Weights of a small mixture-of-experts language model, trained from scratch on English Wikipedia.
Size: 14 layers, width 96, vocabulary 16384, 17.9M parameters.
Experts: 64 experts in each of 12 layers, a softmax router.
Training: a variant of Muon for the experts, 7682 steps.
Below are experts of layer 2 (counted from 0) of a mixture-of-experts language model. Rows are named router (the router's row for the expert), down (a neuron's output weights, with its number) and show model dimensions 0-47. Each number is 50 + 15 x the weight over its row's rms, rounded and kept within 0 to 99.
After each expert's rows: "raises" lists some tokens whose logits its average output raises strongly, later layers aside; "comes before" lists some tokens at least twice as common just after its tokens as in all text. This comes from a sample of Wikipedia text that the model never trained on. Tokens count by the router's weight.

# expert 2
router:51 23 67 49 48 69 68 65 73 51 60 71 30 54 39 70 65 43 53 39 59 36 33 53 22 66 39 86 70 69 61 47 72 37 71 47 55 36 39 48 50 60 62 52 50 59 23 29
down0:40 67 49 47 59 37 41 87 54 75 69 23 51 47 71 41 43 42 33 75 39 65 34 60 39 52 36 67 47 40 64 65 55 39 42 58 36 35 22 60 39 40 48 49 51 44 48 73
raises: "'s", " of", " and"
comes before: " |", " and", "'s", ",", ".", ";"

# expert 24
router:48 22 46 43 29 41 42 36 31 72 36 52 59 57 56 43 49 69 66 31 53 47 39 77 45 59 87 28 35 60 60 57 43 50 24 37 44 52 00 48 35 62 38 48 61 29 37 66
down2:36 64 74 40 41 57 53 48 62 27 51 47 41 41 29 24 73 54 42 63 44 55 52 74 48 61 27 56 85 62 63 77 44 63 44 33 65 29 49 49 47 53 39 44 44 45 25 38
raises: "eds", "ively", "aled", "ural"
comes before: "\n", " 0", " 1", " 2", " ", " 4"

# expert 31
router:56 69 71 55 57 30 34 48 58 39 57 54 48 53 54 58 58 46 62 39 26 50 46 85 51 67 65 40 73 62 35 43 46 63 47 11 48 39 45 43 38 56 34 49 29 68 62 52
down0:62 38 63 46 62 39 27 61 42 50 62 47 39 43 40 95 38 47 51 59 70 61 51 40 47 54 42 43 48 63 57 69 46 55 43 39 70 46 35 59 40 39 98 37 45 53 35 24
raises: "\n", " (", " (198", " (5", " –"
comes before: " by", " to", " in", " as", " on", " for"

# expert 29
router:58 64 77 70 75 40 62 54 54 48 73 31 41 51 59 57 31 45 62 33 17 31 42 53 50 62 52 56 74 54 82 49 45 62 49 42 44 49 51 28 22 48 29 73 38 71 39 52
down0:64 44 76 39 54 46 58 62 25 52 58 50 25 53 20 63 57 67 43 23 65 68 34 57 36 72 39 63 37 58 47 32 45 42 57 42 58 43 57 44 59 68 39 26 54 18 29 66
raises: "hip", " him,", "ire,", "au,", "iled", " her."
comes before: " |", " –", "er", ".2", ".8", ".7"

# expert 47
router:29 44 20 58 38 73 57 74 70 39 49 45 40 50 50 57 37 26 64 32 19 18 49 30 62 61 22 64 66 66 50 51 54 41 59 34 30 53 78 31 58 34 94 63 38 64 50 53
down0:49 60 64 63 26 61 54 55 42 83 40 70 70 45 38 50 37 12 24 50 43 38 58 38 22 42 65 53 51 32 70 98 68 48 24 74 58 64 53 39 67 35 67 80 46 41 24 54
raises: " d", " s", " h", " H", " n", " C"
comes before: " been", " a", " be", " the", " not", " to"

# expert 55
router:38 23 45 56 33 34 29 38 42 43 26 65 55 47 35 42 57 49 60 48 70 91 51 42 59 54 48 32 17 45 33 38 42 43 45 37 78 27 28 64 89 67 75 44 57 30 53 34
down2:64 26 98 19 50 32 39 32 60 64 45 65 57 56 24 40 33 21 40 62 23 42 22 56 59 48 47 62 39 84 31 48 52 45 58 52 29 61 36 39 29 81 52 56 34 26 54 45
raises: "es,", "es.", "es", "e,", " and", "ason"
comes before: "|", "-", " the", " a", " he", " his"

# expert 16
router:62 57 53 35 43 61 37 80 71 24 74 57 22 44 47 48 60 32 55 41 51 30 38 41 35 58 29 39 74 50 49 50 46 32 52 39 41 54 43 44 28 48 46 52 26 61 22 36
down0:56 56 78 88 58 43 52 45 48 25 40 83 57 56 54 53 67 49 55 42 34 52 64 40 38 56 64 71 46 56 31 44 72 57 29 44 52 48 62 26 62 38 37 61 47 39 31 28
raises: ".5", ".0", " ft", "1", "00", "5"
comes before: " |", "4", "5", "′", "–18", "6"

# expert 37
router:20 50 11 51 53 28 39 46 69 54 63 45 51 48 49 30 66 48 52 72 63 65 40 43 53 44 53 35 37 59 34 51 42 49 49 37 52 56 75 36 69 54 87 44 39 37 72 30
down2:50 60 72 35 25 29 39 39 47 66 35 61 28 51 19 27 49 63 48 51 45 39 65 45 57 43 34 56 51 46 55 31 59 20 29 55 52 53 64 41 81 24 56 73 47 80 61 47
raises: " C", " G", " D", " R", " P", " L"
comes before: " the", " a", " to", " his", " in", " him"

# expert 13
router:43 34 16 49 38 71 42 28 37 57 17 73 46 51 55 59 33 44 29 59 61 48 61 35 51 44 40 48 29 40 53 61 43 59 61 52 48 44 56 54 96 49 47 38 62 42 66 45
down0:42 64 41 59 54 61 31 44 39 65 45 63 45 39 42 24 49 81 11 61 45 36 47 48 53 54 61 35 49 24 47 38 62 54 14 21 54 46 21 39 44 48 35 40 38 34 75 65
raises: " |", "ins", "d", "in", "ant"
comes before: "\n", "|", "-", "The", "In", "|---|---|---|"

# expert 58
router:43 42 41 24 32 30 49 48 51 47 72 43 44 27 31 36 34 69 37 85 36 73 75 40 19 52 40 54 43 48 49 56 53 36 86 38 55 57 33 61 49 51 49 39 34 42 45 74
down2:42 85 57 68 43 53 59 35 55 55 72 58 61 57 28 82 60 20 66 46 63 40 38 55 62 55 53 64 55 38 56 47 40 65 46 46 23 51 40 65 54 80 34 60 44 55 73 30
raises: "\n", " However,", " This", " Additionally,", " Although", " Despite"
comes before: "\n", " The", " He", " In", " It", " This"